config.yaml
d_shared_expert: 0
router_score: "sigmoid"
normalize_top_k: true
lr_router: 0.000988
vocab_size: 21315
tie_embeddings: false
init_std_o: 0.0
decay_shape: "linear"
batch_tokens: 65536
doc_mask: true
Below are experts of layer 8 (counted from 0) of a mixture-of-experts language model. Rows are named router (the router's row for the expert), gate (a neuron's input weights, with its number), up (a neuron's input weights, with its number) and show model dimensions 240-319. Each number is 128 + 24 x the weight over its row's rms, rounded and kept within 0 to 255.
Before each expert's rows: "gets" lists some tokens that make up at least twice as much of what it gets as of all text; "mostly gets" lists some tokens that are sent to it at least half of the time. This comes from a sample of Wikipedia text that the model never trained on. Tokens count by the router's weight.

# expert 29
gets: "\n", "-", "–", "==", "===", "|"
mostly gets: " Coordinates", "----", "Career", "|---|---|---|", "Scientific", " Ref"
router [174 114 119 125 141 167  93 147 145 127 121  95 137 146 139 130 146 139 135 135  85 153 140 105 100 153 105 105 137 104 131 129  80 140 130 131 109  85 133 106 116 131 138 133  95 138 157 152 117  91 112 120  99 118 108 126  99 140 113 143  92 121 121  92 166 132 111 145 119  93 146 132 149 122 167 143 148 116 137 105]
gate0 [145 103 119 105 142 140 155 145  87 111 139 134 148 140 123 148 110 102  98 144 100 139 117 129 162  81 114 143 128 119 103 108 132 103 109 134 176 141 142  82 150 119 160 150 126  90 146  75 151 142 130  69 135  90 116 137 143 162 100 134  80  77  85 132 146 108 150 169 167 135 132 131 105 111 153 156 112 100 174  96]
up0 [173 169 161 110 113 158 148 141  98 141  92 161 136  95 109 129 107  85 106 139 110 134 128 111 144 160  95 142 119 120 106 120 123  99 115 149 121 145  99 109 153 141 143 135 175 138 132  83 165  97 138 135 143  84  86 126 136 131 138 135 119 114 149 132 188 118 145 108 175 117 121 137 119 152 138 123 113 115 118 116]

# expert 9
gets: "|", " |", "-", "\n", "=", ":"
mostly gets: "|", " *", "=", " Order", " Coordinates", "\n "
router [134 122  92 131 158 138  92 161 121 126 148 107 138 149 156 100 135 127  98 150  97 124 109  74 132 169 128 153 155 123 118 167 158 126 142 129  92 129 131 115 119 149 108 168 125 139 177 127 172 111  94 144 133 116 137 135 131 107 142 116 160  95  79 100 156  93 127  89 131 115 145 144 123 130 146 116 157  78 103 102]
gate0 [ 93 147 115  84  98 154  72 134 146 110 131 131 122  93 129 127 142 134  92  90 106 159 119 133 104 149 124 163 155 146 110 181 170 116 166 138 100 160 113 156 136 164 154  94 135  99 105  88 149 116 107  90 115 137 100 113 122 127 112 124 112 135 145 118 127 151 100 144 124 147 144 125 148 130 121 117 136 149  88 101]
up0 [101 150 101 116 100 141  89 139 136 129 115 136 138  96 148 118 146 127 107  92  97 157 126 137 118 119 100 179 127 138 117 179 174 100 158 130  88 151 148 137 107 150 174 100 147 138  94  89 106 148 124 103 137 108 105 127 114 160 133 118 124 104 149 124 145 104  75 138 128 168 154 128 131 129 112  99 112 168 100 112]

# expert 8
gets: " the", " and", " a", " as", ";", " or"
mostly gets: " and", " or", " but", " &", " their", " the"
router [168 123 150  99 153 156 101 186 149 151  88 106 137 144 116 113 111 101 111 185  81 140 121 120 119  85 105 125 109 124 104 144 115 109 153 132 135 129 117  93 122 113  91 135 159 133 131 158 147 131 128  92 112  99 114 111 126 123 186 180 142 122 129 133 151 149 142 131 158  99 152 149 126  90 130 150 173  83 135 172]
gate0 [ 95 114 139  92 133 101  81 146 102 130 135 123  96 115  98 183 123 138 119 117 132 103 155 126 150 131 121 124 112 103 149 153 138 136 143 138 102 142 124 113 100 102 126 121 151 107 127 159 142 181  93 211 143 112 134 162  87  99 114 119 122 118 123  74  90 110 133 137 141  99  93  81 164 146  94 161 148 129 115 130]
up0 [130 119 117 149 110 134 113  92 111 138 217 127 138 158 123 112 130 122  96 106 142 134 159 115 133 149 181 104 180 148 142 132 158  87 135  92 114 128 134 145 112 140 152 161 120 106 121 106 108 122  96 157 138 117 125 138 116 112 155 136 148 147 129 118 117 126 122 122 127 162  97 111 138 122 124 120 156 110 115 123]

# expert 15
gets: " the", " a", " The", "'s", " his", " an"
mostly gets: " the", " a", " his", " an", "The", " The"
router [148 137 129 150 127 141 121 130 157 148 117 148 155 114  85 136  86 103 105 145 112  83 136 146  95 120  53 151  89 137 134 127 105 105 147 122 107 133 133  83 123  95 128 167 122 111 144 162 137 114 123  98 108  86 109 139 130 154 153 154  95 117  75 127 153 129 123 118 152 123 124 144 109 131 152 144 138 104 156 169]
gate0 [143 156 129 148 179  91 132 134 111 126 182  81 150 136 146  74 142 153 124 118 178 104 144  93  80 104 160 164 147 127 121 159  93 147 139 134 178 122 142 130 130 138 170 123 130 152 133 133  89 125 116 115 124 152 136 150 124 172 129 145 135 120 117 176 103 161 125 148 156 135  95 139 124  88 109 140 176 167 133 135]
up0 [ 98 161 153 160 174 122 136 163 152 124 169  93 130 118 163 150 120 124 149 110 139  85 120 102 117 127 134 169 126 143 139 139  84 143 140 130 134 131 136 119 149 177 155 133 127 147 141 116 117 140  89 160 148 147 136 168 144 174 152 147 130 107 111 113 125 125 159 110 121 146 132 126 182 124 165 109 159 132 129 153]

# expert 18
gets: " of", " |", "'s", " the", " his", " a"
mostly gets: " his", " her", " their", " local", "Personal", " its"
router [151  98 100 142 125 163 147 155 156 158 114 120 164 117  80 132 105 138 114 147  98 129 143 125  55 133  98 140 106 117 154 153 113 120 142 123 119 134  97 111  92  79 100 164 126  92 162 145 125 109  96 107  60 128 125  98 153  90 114 131  93 150 101  89 108 109 137 127 173 127 119 147 103 152 165 142 159  80 144 136]
gate0 [131 135 113 136 173 100 147 152 118 128 129 152  86  88 135 130 104 125 146 163 145 108 138  99 119 134 125 160 105 112  78 101  90 169 134 144 112 124 126 131  81 132 157 131 147 118 144 148 133 122 118 118 104 168 129 117 134 115 124  78 143 153 145 160  78 120  94 111 130 135  97 135 135 141 138 131 156 126 141 192]
up0 [144 139 119 121  91 171  99 107 129 139 141  84  89 169 124 163 158 106 105 118 133 122  95 112 100 125 167  99 124 140 160 123 112 109 137  93 149 135 141 126 126 163 112 126  91 144 104 138 119 146 140 142 120  81  94 130 161 153 139 151 108 128 123  87 132 106 156 139  74  92 166 104 125 164 123 117 175 127 125  95]